python train.py --n_layer=8 --d_model=256 --n_experts=64 --experts_per_token=2 --d_expert=384 --d_shared_expert=0 --activation="squared_relu" --moe_layers=[0, 2, 4, 6] --router_score="softmax" --normalize_top_k=true --routed_scale=1.0 --balance_loss=0.0111 --balance_bias=false --init_std_router=0.0313 --lr_router=0.000547 --n_head=3 --n_kv_head=3 --head_dim=128 --vocab_size=16384 --norm="layernorm" --norm_place="pre" --norm_eps=1e-06 --positions="rope" --rope_base=500000.0 --rope_fraction=0.5 --qk_norm=false --attn_scale=0.0884 --tie_embeddings=false --parallel_block=false --init="normal" --init_std_qkv=0.0266 --init_std_o=0.00542 --init_std_up=0.0266 --init_std_down=0.00332 --optimizer="adamw" --lr=0.00108 --beta1=0.9 --beta2=0.99 --weight_decay=0.2 --lr_head=0.0118 --warmup_steps=241 --schedule="wsd" --decay_fraction=0.678 --decay_shape="linear" --final_lr_fraction=0.1 --batch_tokens=65536 --seq_len=256 --doc_mask=false --train_tokens=643100000 --steps=9813 --dataset="wikipedia_en"
Below are experts of layer 2 (counted from 0) of a mixture-of-experts language model. Rows are named router (the router's row for the expert), up (a neuron's input weights, with its number) and show model dimensions 0-255. Each number is 128 + 32 x the weight over its row's rms, rounded and kept within 0 to 255. Numbers have three digits each.
Before each expert's rows: a language model's description of what the expert responds to. This comes from a sample of Wikipedia text that the model never trained on.

# expert 55
What it handles: Table cells, equals signs. Digits, plus signs and = in table cells and page-title markers, and words like according, although, latter, amid pieces.
router:173142129132139094166112136130160100136145194107174137135106161132157162169039131150061131124144146136185149096129136165171174115089101160143167117087119119106139071123146158053066149155171114085078100060100106187131116100106077066124166171076088147141121164138118104131153076092121136140136136098108167156156172066165105143097152115123084078090081113158089129119165175162114170126044072080095174102151100172155153111120159137148159148145148207132093116167084116098155119146171126110129114057213145141151134118093134073118142174092148127136101112120126120143127130189077118130148108143083124130061140151145094143087175146108080104103178095162156181096126106112121162132197094151140154092128165166137120066080116140107150140147153109145158162145158125110137125119134154
up2:131068116131122110125146129143125146125134121131115086153167191113109061087156066134126048157126119180003081096137121120099104141144084126139117165135205087132146128126142128124102146132129163128091130113109137097088131070167146157150130118149164115110145085154114166066140092170084134092108119134135131084123123131124157140142119145094096085115084134171124100142158145148152164088181148137173053150136108130137108136096117120122129164146106120111075106092100097140133150127100108122130141168130154155140079126114122144186154121153090106088150119092140135180129134146216153054140135059140123149122143152107122186158152128112115141064116119120100087125115066140167129125138115178108129231142118174087131151166194085119144104054078195116193098093164217133138091153062175
up3:135069094122074178158193204143099080129111107132120105081127109157062126095142186097118141117089079117121097109131101132123133177166164149130067131110137104134077116147103196100186128097160129165126107137089124129194125104135115154114133195093195112137091122153149178120132187155123128062148125102115165105088090160132174101082123169102183124096070129124114112138142146120126094126155131123125137187112200087126139130080180105104132166120158111072085097172189135096091108155124135130102121147176131137174124144127137109145150098159122184118116157127165102171051142100139170158104152118126096124156116104131148124130135110147168113168118130122131074092147174133126121187130142080098120129094116153142255144140069043117109183161166112092137075082151158125131183107095122
up4:149117174081090191141116134118090155163089167141155152080076106153134172153087231104116113119009112116121102077129133115104185146102139093071142148124133094090096106118168125089134173085120176144132093115166117129077194110168133167172137123137155136120148102081143146108053164141152124129166142159117117150069129141121089067149167076145091146139120147115160168101123196123155173149105167182087142146072105123142102101110164137141145182087114108125085169129112144141105135176134151150136113176096162165135136106124147182185181102098110092113109140086069134158190128146067060136180099107102092087104142140126095115125108125175157134183163127113140103113084152167119099143130145098095136144103155122135136174104108113125136075120170167207112077192141121106090122127127147
up5:152134160129044108130124123176150082150146170084127147132104132121107126115180087127090175152111128168076185167143078108124138140098034114105110087149110156051102067107183150122148095136143173156152156163158135096129143077128163169162081152136112171153184114063150131146172060082106093139138112122126113101150141156145129056140112136174171090146189148157118137132096164149106088126130135127122121115086128105155103143154112098102083131174141173086143184168129097106116167105135100103135075099051156141156106146148132149144138096133143186138112061138134118151114098107175141171145098121118176103147098117136086143112115113120106127125092129105159125192113112146190084079055168205140061157106134140148195100084109081169128145127044177154136154177147133092116107093140137
up6:129158183119120148086111222141110130144193122099140076106138070158139142088137131103175127141110133148111088097111106153189149183140098124153105145112120118129107097152157146139142138127118172113090097123140097105094136130092116124174115167153144155088126123121043179111185216129099119112134125149130042152096124152110157128063125132059132073122175150107060118081121137073129096159120105128172150104086159143118158119102145169132208154141112103143125086111155149141079116164118089134111180098123167152113164145135126135104125072165159170146135186131149164125081082135143117208112086089161200063118115182179117113148136045132175168137050128163158138140149081143136153107137129136118063111091129127085118177133139149165065170177140148122113126160080090088144107125104121

# expert 2
What it handles: Table cell separators. Pipe characters between cells of Wikipedia tables, usually right after a number or year, plus semicolons in technical spec lists, like "15 | 1" or "f/2.8–22; 1.7 m".
router:109125139113146153116125200156132144109143113146091184092090145178132140172164105078169124134213152101151139158128151102143125087159146150160106180174101132134116103126088071124093158112100053177110123145082127170126092158107166111101172032138137151102100119102194129117130198152153069152194151138093133155131184092067163149167108114117122196121123168124096147199096139076139124122129121068136118129174147170145180139162078164085086114095129057117090099107143138135131164054135141139118108133127109108107131152073162110116144137115148105093147193115157141143095172087186177125163136096101136128195117153080122062111121090103120048158110092148116131123166100135131166189154161103085121113129083114137105173142112119100117135108134158159140088103155102134114177080123078
up2:193077105125097114134103105055111137162103121108138086160169113102083100130091160164134089125082080175095147094123158098094120163091096119050146102125142164116127095104156113156138116122134174154185194144139119087171193048158203164134119122134117142119115143131074121080109138152107113125143131143111120101144085167122068105017127059110105095140161165137132100149121091152138110106133107137100134110092116097113113140129147078136157151150173220118133165123145178114112109147119158170132154091119129131099153140186106129116114092146099103089118088156119176078136097133108107186083085119132167090146147140173081140204106152126144233121100129159098132175049087141137085135134120112139121141151135116086167077098153158195168122127129135103189115101164155152111155083128162
up3:118155120062104042158158169116114128124139106104105112123091109096165120107104148144139090085127000125123194036141102123111123164132169103115128072119122166099151137112095108102128149138152123160141222089225147088188134150141082126152169168103128133115123071138163153164169148104139136122062168160112125090133140149123135150050166142093126114087097139129105098126136055149129122124161098144193174096110133140080139155093170100177142164094127156166126136171130127164118100126148095135122166143109052130131034128101140115134149105133135143141110145147133209111116112220054149105119141127130101092130110149119092118116134044153133148140165165152133151093114136095138111131113127160144081116150162158123200152124141140126153121142104096121128124139135163154145178107115129
up4:105133102176140099100124120164122122080200113126159127128150091178167161134117140146088117124061100136112118110109083152125177157138109079088172122057120151132132115115116117163111142175168187110123152114104182145130120112134175131134113128109107129127148132168183110122156088136125146122105064145132115122101149123143135052139121074116109143095147141168140097103109106149093170098145144161124122104105028147138062149080099154060129186133133096103123161170175099152160150151125090144160147173110165157100155127101110155112129109183108104086090158143088111102183119149171120148131107095111125165083123101143040132136132131088111176113076143115184104243069144132152094142137160110127122211139192169098127138025114095127107093083139136137153123093076155133126203124115054
up5:163108074152132127127136180070115098172116169096123127118106076154139084183110092148105084157085106124076109148128143117195171125127091081108095147125142120136124142123138116155137123122117121119131149170155136105179142121163125170087151099066106112132106121187137128167137158073144104107119120122173145076106152172123159134070180119137125136136105148110183134131103097127160093084078130199078147110101115179107123159112176150097148133133179161109135109054108072180124129122097066136167135077144089149133114114148167170101135201159137125124133135200082087108163131149067063103084058094095129041145128096169065108149126155153163171133152209121133052159092156125147112197138155095125116095124095132105129115150183110126069063127134109148138099147154153160124159149141204
up6:164171133121181102103096107131104119114113183124181131185116120159122159055139174147148141136152112226204094117083152157235152090140081162125114116176116086139083131142095128153154086070100154133178191150148123100089171139079117103066057163156140086126154084132135137150086128125151140130155152081068141128119119094132121121130154152156126112189175097144126140077140058110111138093128145111128054084119111104097130181158111142067117133127132112123119146115134138165141120152161120169111119126133165156102174080148115121175116107141130109075108070143106125126175086127126117192128120157165096112120150139154113137131115093143142143128099176082151078149119153147164141127085103185133096102172097074087215196138118124182165068118138151115163125084064096143146136121144079

# expert 36
What it handles: Articles and determiners. The articles the, a, an and sentence-opening The, This, Another, especially The starting an article's first sentence.
router:129154145150106197138171118140115093199130113120077113122142133114145107126157134147083093159126132138160161079178099073149144169123108084158117146178126191079128166145168129147087149179117092168135138082105125116120209088142092140199205055118129124109071136126177096115166118143119126157170115137095122114158156133117118099131075067139114056126139201143052163166114103126117107145073135124169130135185108095147186088172115119134174134086105147090138138090127132109071100153124131137109162119075119149118103114114147155106149102169067124123139147159100111094121137145127102175105136056083132101121127152108110206133141147158141215147125148125130119117133138112099133102152165156106171135181136166111160170072121067166108109149191125138152133184175180082062138068103085
up1:099064162081180067152147140115137121085139114148132144136169172101132112156168084111160177137128076154102144138113136144118156108157137141122111080122084148119127128174157203172140137143158134086087153173122170130150097139152117071121130121161183117097117147149079140146081100100145187095117173159144071136098087109143099164139145119120123107124116114107130194189151156094135153159175115082084160169108114181082105110120094172139064196146139125112173119098107119128145135155134107061112153101106167096129138118189072095155145153063109142074144133106200158133130181100068150129095156109115085152163179050083106116137102136092144116084173157169197104086167108162117108147132164147133108176153104091106150069143176117110118120054146125135097156127151090206158136116116054
up2:104128127170130095138133210117097159131157204169128091107106106138109091110141124113097198161153151166215174070151133095098119096151120126158119121164155102089113158151177116145154112097121116118137183108143133128160133124116108109111127070125128122096074141071139030099133114150140135136121146080100088092177123117135165168104102112124142122155183069081108120150126078097175073172107121130169073153140138132074143084151117121158164134132126162156141150100133132189123109125180132130134186115121081114143168125165124132160162161132162238137214124114113093111044147106031089147137141127173093088178144162125179120086136084109136074135159139094149133104122107092145102125144097207088120182145128136098107138084138125155108137134120159133180114138183064157134121165117148
up3:165110101129044077094149143111094140088195099125187105127118085136141111135076115047158111190134109172115141163096158139125100089111131135082111142130070149084134140083057122163099145110153195127112126141132126131113115099109157145167066142119161127132161120148106138128143180135109212137125164139108141094114085155109055094091134132147118165123120181087157163167157089135133185098150115116113123168076097153079105087088076081078132174124148121148187128113136218152168121123082129176172133107124143148132177081148145122143088127099092156126125141126166177153114158098099071130107103141097163091102114101168120108219096117131116141071193087072170139172132143157176180142133126142152086142107150128112078056150150142108137148103118130148151155107114116114135169076197141
up4:099120073127122069137155231120158091139153080153131102158042071174075095139075126127100130170072132087114111087165134127109189156127083154130090172134094100127106176144153137129208136074124115128090147153100131104166135086192128089161133119162124118121122085163033226111127091137095138121158106143087156152123140133131080137083115156131121128082144136103132098113118129118074097150125044092113107142129058140118124090135182124167135092103102105140116110158079091165193138108109107099141121147128092123116111150140144161185123139149118161134148136160104135193153160180068073137123131157136123127101219117145100154227107115127120166141137100140102158172084065134130135097118126074106110141124152182131125113173140132128108081107151123168169129156124139140140122153092162
up5:172065122113131140106073190145113117122117150135160083088127169120074120113096150091129096193103082096096168124126172176047154154103154141111172114129118150108112131045134136115088097132088140155107106109148103115135125138144152108117144131163185144161125114112128129148091161200139233108138129164170109135147096143145067128154119121138131144129112094090115105127171125126153126122139192116082199176123090169098102068134137116083058181144143113135147156142096122083116103101169088161159154123127089099173078132088164106103096135129145180076126149080130138130116134162101181157085098108129131063125165095126139129134145153104135107129095090140126184129122148138225108140103080061165047140061155144153181113120105110126150163113145097152124139026068175137108122117107102

# expert 33
What it handles: Mid-word and common nouns. Word-medial pieces (Dor-is, mill-enn-ium, Ac-ute) and common words like under, while, time, women, emergency in running prose.
router:120137070119053168071143153162146101104129114092159170120117084123134150130120201106147124123106125090210084129153045083150122117165149115140142122080114134116124186062091093190112099107140097107139107163081102161124122109128109093065059168142152137172126141112159162083126075112188097038138094092122117112149114145145114150151068111169176145112134135137126114109092181180128146155104126105083114126120148115183107074112131171138116088120119171063134141144099114138187088171129144123057123180101113157131124125169167079082124170128119114136103114132175196103212119141148144121142121126169149146133109100087139085122072058074072150141145113178143186108125173115173118111122121130173133071114129156160118163152143205136111150121113121145148170147113102142099093133138071
up0:128062153114139169126137158121132140098141134149083137101073083135162190079082189157122160141140119127142233129065098099078178128075121146104126110121124117128074045135062116105089153169115138132115131130150138163147114165109116185113109135166147102120130140078074114133129111116161091118127106088065110151141093198117148104138094170154126120117139184075120159136201098133142186128132119096116123140104176097161067106165095147130115213167116119154112187137165185153114109138174095123122104132154110163148096179150161136167121135123120128099100190130132132118149201106153162183089118125107116128094062124148100147159086122072152165145118118129109102143132056098126079135131075128149190150126151083100125080092125167163181128076182122107164110095055175151125144121117090
up1:103151137122131071136116133085152105159121135162143139161162144098099126131124155109108116179089120175088215147091108095166095116127107118158114124121211121094105107075156155144142110126131151131155092175134118167138093102111137207113158101179155103182173184158107122134102080115144140101125118062130172132117099180145119129106131173115065112105158146167094081062166122158121155142161156171109107083112121128138090058109078114115201158123132127112119119150111176212152094125135162132131096152177141116113176103133072132135081162080098158140076129106139137103164116114166118151117126129122251124129095103134107109113235144153076105147111129074222142123100131135116156113108138133137118112135114196075138142128066159097100108127124148104189137051120158092151137124085119
up2:175151126135178156146134028058061167112121122125067180128107123138030144045132172172147115138180126136139102096165119118109131115103155132067127155076094107157123076109150155115189093053123148128126124156120085125137154121136166161112084133090156121088117125143116104108116110180160087106101201131073124142072121129150133034095090196110112096124121189121178139123136118110169150139115122148139122139085175053120122047155118100121165132117166179181134124129144185132113096194091094163119124145146102143181148154091106121174124157138109111140142134137118137148132147104094171201081133096127164165119081138079099145135101100129107086126128125094137128199097182115146116148113100195100138121134144143127147152111116130173074154140133166095143111132172131134111114195134108
up3:147138139147137124158216121105114115130092155148122137179105103118112113094108180111136084171159102154107105064108120102128078134197108080103139114117097128147105103156185146111112119121071117145169119117109127116151165096104230124198093189156166155129113095126174093087096104116139182062080145127150179159095097142178166061113121167096136145150162142119094115105092133169156177139161156145153159160115106050138157090169147078120131160140193153141160126114109172117054151142128142145116154106133161209124160122146122116092148153120106097140108079090120120136038084173188123128152138119115190097128103126145114154134050165112064119088169145140135163153173110138109115092102052147118150139115143185121123088102112079166118139123184148151115176088145149173135118166094133
up4:173131122122165169128083060067146110124099081199147154112151030104072104112132157133157111118160053157104190152075072119115134137198149157076151141108145141154153091162148143106098110175115176130078140115171131144069109096107090141147143145126156137108147090115094128135077146146124114144113184135169160155075096160130094135144144128053110127138121167171134192136133099126135142113141111086127184131134105091096064136143140146103154109073165146113139085145138126138065180096095118222141107141108161114157128105141127085163112142119032136127111166168150131164101113169127120162119151135093172091081101079097070111176172126110131143137154072146151127133116049137138161150137086098113132100153121167137104154085179142116100141090135102111170145176156105070089081137169087

# expert 20
What it handles: Word-initial after punctuation. First digit or letter right after an opening bracket, quote or cell space, like the 2 in "(2008)" or o in "(o.g.)", plus "by" in album credits.
router:107161123081124187127157155127105129101123197144178165156160081128116139112113140157089153162107174131087150142180125157117122109092153128093115117150135133170127230113194169086184082096126118084098162117118146092096126085161116155112095098132098161132055105072098145164154142102141164111117147056159127160120073067114066068099108112133193110124104140154156066098103163135090168132100082094115082166131135096130112097126161131142175093148150165140105170114090142108154128154157119138108170085123129116187136126099089141102135164064153142129146105123111162168142116189125158089156093121092139147129122185130128143122104050151134155099069169154114131152117099072116131090124153212078088094128164136120185129164087143133174107197111159150194089139149170178095123126079106
up0:145136126162145121163203168126099126150138084131133130073114154138146136188075138142138128060128082135125152136133095102111149122113117074146165110130137126073138151141072117167096130156150104159106162078169137125153140107197146134152108102129141131076124142120189154071146076194155177189178144108098108110119132119095162123127109132151110151161167167208130186149102079105137110161130175210142148142120116116182158129134178069119164152107150112146120132155117157125135106127093113133166131136189121240143089118092152114122058125131137163108089129113117165093093149183129109148113151100114158120148161177144101073131100101099046136122157041074140136160087081102137085159138135157119082087107120174118055067134135129170055109120130150123182160103122111147103155125059095
up1:131117128097119136107171138120169075149129119119109145169140144129072127080084109125181132117186104105125149120137056111114165141109140153129107141167136130049132072079150133160113137192174191142107102198123110143150106144129115154115189102104142076147129133126114170165195137113135131091155063099070069098159119162119169138139113144164183128123114108175078141076078089143124136102141166100133067136051095121077089104114145151135113133157117171053127127131106144106127124101093097131118113122123105186083143124118126171148113155107089146135134178180129187120086107145125123133118141128071157087174153153146096131119148076151080129118182125088091077133113087128175129096170131099127196189172091158122070139178145152232080161115199184146118138121169155127087111139085118
up2:149115066168121133072080131140098099110104176136113108092124114081118107128083189153114151109103125108112169151120134112082161144085123135057114140108146207070137131120156087181087100133133137145126089120155198092167124143038145169167097100133101106137100170128112125150142140116096143123072115110149125129196163114147093174153168094097141141111132148071175111141096201132230130114139150141124109100114129059139167100108136051094114135154159156080120131122213106106137138167165091141103124079123110120134110182159123089075154144122093165116133133153122138166190058097142134144123093099097134071089138127105131115124133144140203140133125166168186090130133185091174109135157175098132132138102076104110152064124165181119146127097149134134156085066086110143158147183105173
up3:122129075116169161163186095154101173159122170142099130173143070098155080113124127094134119152117122133134070086121135139187148175146160174126116170129094099027080158124092164119145101032103119109126130085140117170104153093106164099168122132095102075166147146140140070136132119162124118092159183147097136150199145133081091108079177166114099199163183138134150160142079139096143116190113105140141147130130124128100109092152204085086135126143071120158199103136121146128096062153137098128098092104146118163134060135082098192101189115105051108117098126137107185141157141156149121152124100093170137103133164169098105128103154116102139120106140158151121089184140124159132173089149132144132081136143108161171137121171131113090167121106175144170115110084182124106163152207123139
up4:138113135154159060225127151157107083133137101155132123126160111135132140116101141137109167142122097223155106110112169080156096105137130133102101096190094117195051144125111128110170132150095130141124133178082124112151091173128120161165121085137162099122167091079114087108106103144129164083141121146159133143096133152117102089138112101121100085164066143116128113122094150092212111086200149189095181106147094121086098174187098148083210158128121090141175097086116157143154057120124115126113172126120094135190155120110169140179125131152091125099122120116104129123101098121161158167105058139153132073085151117133151078171207096175115084108099139076134142146062137121113163089078144176120150118125141137126165137135127170135176078118179102141140135147105133114082094043114136

# expert 19
What it handles: Digits in numbers. Individual digits inside numbers, especially the last digit of years like 1944 and 1914, plus ISBNs, attendances and scores.
router:101142116098115180140144088141099137135087167174208167087069173127103144095165107078109089139177138190163126168135136026132129092119145119133108118116143114087124095119103106132174174065099190234126129180109073112122099121130175094119092086147165213072161104153123112052112130133081156101098116151137066106169081128092139109113158109097188115170138097093126152130135141113148122120128174205213098153116157149122084123187139153098116179093165170139117109148151161137125105103087067119098132123149154160096164078103165102133144124148119102102139146101118133115136124119146121145144111092097127085144118137172117143151115115093132195100190152125119152181149108165094118107136080129129159112147074116104141114130134136157164090082190209139124128089100163126124121092094136
up1:143069120173121127149131159032105109134138104123117114198139095134079095132173144150184167142126116161122144093106101171161147136113131118118160173162136100114091081099202146163122096201233166125151129120121113102132124087121130143157181200150126120131132135144117145152129113134134044146145184146110171148109164156148150104099104155165115183143130194191136115110107114168102101135186123144094154102108115095127136089126112151106173137147127149177158129116103115114032145144196155127141090124123176124110110137132114192075114189120145158107169097230113195134090143131121088202074171137130194126104135147114132156129130106118178128179107104100166084158071119078120114183153098132161117143130151113101151126144134109124113122079150096155113113107153070063118153130147090
up2:165065158152098133119135176054153107190151130127014106170161067140097120128101163163104090126052082128163120100144116182143125141089098116134164166108137158142149113178108104168148128083226143145195172112175144117145155094089101202204140111156141150185094109121151118143142098158099116162157151106058156094109135155098117144106090147154153159153130121149109108087106014128127146124094151075138194124145135136161114104129104126117166146142146135161099138085105108140059152127166123125136112122119107114097127150204120140126115174137067145126108122109081141075088082162101092121113118135127170090072098160166123124123110134112126040125109111109182143171120122093095094143099134119136132149061107138128141072144147099126117155128126087151170123165168139120089147145110081
up3:155083182180139129096159220105120138148128082153132152150149029128118112137120131162146081167132140129093150101116131094159133140126123116089170202152113122124107122139129111164134095141162110152086129131133122109163137120153167171159153132135144096118111139193064166122142113130139112142082204147170176082122162170121138122064111139149112159103151208137114088105155087116126103118094172052134106126131128083141085120154140130109201114120183146114072139075151161097097132229241105150099154139123147133125111138122079139186105143159080150110181085164138189095128069116132081146173111127088206147090117148137120150143130027131151112112123101128135068145128120083154111152134117121135114133087135226132126070117132130163109150123136113136119105136151116137132163159156114
up4:198121119184174143139105162021162114154158110171110104143214093126090125123070160143162104135091098139103145121145154075123148169141120044100149153140161128118112128132186109117168083123184182165151203104117172140131120142207141150146148155152130144114125127142128123131151109162127160107137134111110131142109142143087148108114132089107163132114116141146141067136056143175116110114140115128086200093105074134131131082116141111125165136103194159105137123124143151085132052214142132180128105162142111105112122136165087139099082133157103171136088075139130150110114094170128127169053119081100179088081106115131126154136117122139117127070082119137119131109086097076077131185130156113129109159033152181123100127143153125131107124124155157137140140143157097223073156099081073
up5:154106151157156124099123131107113100176162111136112073174178104099107122140112161090143128119110070118085153064130080177115066141147127134094136150131148095142092128104156147123124081154180180094128198159140142120086171083129173190151152103100147112143116165120116136181083162140145090145135139146129145144132065170199085126130119107130094144167093173132149144139090083145102077147184120071108194095085123115120155092140107128081168123117150082063145145114154062062136141180118127145225122154129108119132157142151078178150029138117143170089157129163070128138170133152145165145117191105114182084123135178073158165108122140145146110140076076088152104166109083091161176120105117098110124154080132137095143125078153156106099188085116151122156088136158094135158155138151089

# expert 17
What it handles: Commas and dashes. Commas after clauses, dates and However, and spaced dashes (–, —, -) joining clauses or standing as empty table cells.
router:171137138183136069156126116133112096132081127165131093075102200142123107119142113114133140159146134102112158107104150134114104179145153162095162134139187116146093144060129140173163103145173075148099121077115138143144115130106114154074130183135099084176135115117176192128105115181106120117093137131099099152133066082088155184080156147117164065125139149150172129136197085160136137084116169160092119148124135147065042134061085174091108128126142190133143142152075162167125114111168166091063092101122079159107104121162110083054195153134167179114142131126173110149121093173120143135125104172154117113116106169177171160181126148202086125135110157118160104092117166105161139144172141172208133141092070153111133138091188146153115139146096094128126140112121144200127101119103132
up0:065139187135160102138121154116140133120103156142120162141089111145097127173143089047114159139161174119126091174159095088116141209101165133142041121107152103080046115122154141101111152167146151148111147120125116144115156062110184113146148089157180106132067173139098153093139105138064205108118119153110134118062115131106176056129096134041126136167139088094169134162095084115074136124143150096137110173141062112125176124144084117123129136147139095148136079102115139128132161128110083124169135153119107174159094150206152181115112156089115180099143155118152083166178201084106125137105157097104121115176196126109139115102158089113120105166097076107095183121136113149095118165105086128107148158112159145155080119161106104092192104057110153129170114154157147104103146133093111
up1:138096147170066204129068072120126156124192145077120073188098128133134134149113179176069132117117134084082140116092096120093160167108095125163153129165176144139119148163147090154093140096185128159079124133120133054176051140121107073133131139128135123099113163134127146114058073161066131151195102101114123107166164140181158162159106106190134131109092146121151175112117161157154141143113068130149135173058101136194162144102134148063158109111104132120153117116130104148204107117125156126132119158128143141131146086108116122171126160144140078128111168106115122096098099107209105181147136186114170120121147159105072144184144092115144159089185102123147140133129118115118151158104106174159140124116119106097097128115062142206062139099090120119103212150137099072132176116142132
up2:173107098105165110171104117104055220112131212089136114114111128101148156167181197113100158091186089108066133136105109149144143086066163111081081183114147142137163065140171053092159115120101136141113100120101139081145145101102111136185077141128092152170154097189126133083099099115197170097204093178136105155167172129166113106131150149089208134155049107141136112127095163152107141133141152151165148140098131127161162152144119126045124113144175124143157131075139176127089114099092153141120142125125131156158119082141188163119139178122084112119079131145085125110125128136164150077143072108120135093086101138105126155146108070144109154126184149112135113148106155082082123111128168118141104162152174130191125069187166173148107122131085109102140156121143115112128144110109107
up3:093138079123182113130102133157160152184201143175134120109162135102115159129116164130149096095122082168121158118121113158147175074169144133143159169127185133164127146144125127135156139058118094171155124145135127114103133099074146150142110143109066156133084138130179142154173096152108073119140170076129090118099187133169159108192154133119120109119178101107157145140094130065088123162063136136162147103135122108098160200209158154104189096139173143159074127114126108085119101146146118106126177175117176120111191143162122149144155137084143125099116182104137109105173061087114186118130115119131185035078170071098095121072113103129166092174128098109137152116107153091146118135124175162130093108183089111118079164131184151134115074149104209108155091090124123087166136098162170
up4:137082155094090145100104087123090163113142144084114152086110129138138109155152188142107113124130085126111148131123097167170142137127156166071102192114074189120113139113128073099199142115113132099102177179106141088070123087057111183152148157149151133141106070149117118116140099106151156153144075096140077102154163177110126141113101133088120134117109139123172151110084156130051077098147110147092156210086053130124147136114159107038116199119099138161162143132142122104128116157084145201149148144097132142140112145090190129111107115122119153114115162119140155038127098139094113167149097126129141101177118154130097219135088127117112142098142094104149111121116160162108169186188119039140121061164118125128149095156137119086208129149127138167131184154136132117134158174182078

# expert 41
What it handles: Possessives and pronouns. Possessive 's after names and stations, and possessive or object pronouns his, her, their, its, him, plus articles a and an.
router:068123126106159124182166121195083136145092148115067152122106107174132157119173182141099089089133096069086093136138143101109113131137093109143119117139152196113165120142128123160158173121110121109086145162084122141207088130076109196145126143141147146123142074118136140163178148101174066164176124145119141157143170133166200131134143127186126143135148145109125173183061159109123118094067132084148086132157109226092142150154109088127173172114105061095142185140150141106140084094110149109089134142118112098175127095108105089137161139107133135213115094059136098095102103105166129089133155154193085134123151115107148109125126132174097179159176141108154111102159158085123129145115130159082124094169138120077104108087168083094118068150071120116112093120148103055179161080135149
up2:161104153105107104151099121076096101124143149148124155121124152097126075096118145146128120142110111180171151096095108118084142180109099112134145146156152117094106055107132109153147099108137156137173164102165117101119170086155184150131160135140149115126152124175153105069111121145072161056113129140137110091129104181147075069076144092109172102154127163136161134143172092117121107141130173183114089116040113096127071081125132148067113146137175142135164136106122151135085140126139076162104131152122116142134090140155194128147116153121083164085121105148040191100143124153144113194134090127060190083094107152183132138184098139141124190136110119123129111191107100177100100147128131096140112180119068120099189128123132138209169195087172170114183156107088166112067126146046110
up3:110132133185037154139145146125149119147181125144110141099138103175145117128078062158133094184096173110163157129135205067107134109154132109105140125160125155116134114159115105112155139167126117158174145110108138114110151160154154147144205055141153140099086086146171054156135155157140134148144186147100149090118119154085131128119134058108066140148156170128117129161169115074108147128162129129150126172091095153142113110129097176130096215103138101043139099134135100161107122090165113159134131056124121106153191127077109122131119205136133125070142141170113176134062167091134138119113152080107133050134140155142164135124141144134088119163155151211145132102156118094148110173154135095093126114080177134159103130134119105142135202082143107166117143088124121148059191116043085
up4:128106117135156024180169173110172126103146120094111115109112142117059163077120120148116172107150130158141175120119107110075134101158079140163184141200162126148098153082128160206167116129116114128111110099149061175108137139143113142073119132137153152145125135118062152093124137158111125146147149156068151118157147179162134156081167175103155174091119120117162159048122136095179063152165171137078114117097101076081146109097093101104146143134108130173145099158157170067102089105090129113093144168134149108073132137140134097138103102115124186169134159152160121143067113196098120184084061167133145089135116127135038111177147130047147136133144106100109181088135082110108146116127117148159143148125068146150169127171133175107131134127111117134215137139089116128130166184146127
up5:141138194114202133154090115087151189167114195155120101104117135094089125115138179121168145139163145178105141088099095090113136110100134187065123208155128115080108101107157130153135087102166132161130117108164125129112094149113163139118135108154156122157075110106081179080161165118103092117070131173166103125120113129135127060138146143136139125191155119148136136112149185167094154148123234107137101126130082111120154130170118131068129128141191151114097107108069169125095116151088173091123142136150106129120104165179147159187150124118128104121131096152127124073138072135148087111115107113126167152156151152112081111160051131166068133104141195101128135144117109125177125099124137116215169128143052056147140152107138099126100140165095179141221109156103139106138066134097058
up6:112096136119084169184124162107130185165071142127105168132169041128127144109098137119184103133108135137157191134120144147115134126134080134129097117161112122130086132100138183168128144139158133131194164114133103115128130126114088103118163141089097125084142094101060146144142138144129111118160135137107171172166116134136113087146135117125148181112075128135101086157165101092189089157145140158147061169097144083169108121142177152142103118033144168119154130128161203137110157136141134142123088181141159110139186090127124097124110147126094181134090139151116137128079064111111121133133110116106106133158116235076177133131144053165169139163083161145114126138169108149108068172081123042145054092129064071204129103137150124134149113128148144176218160065138116112118159094139125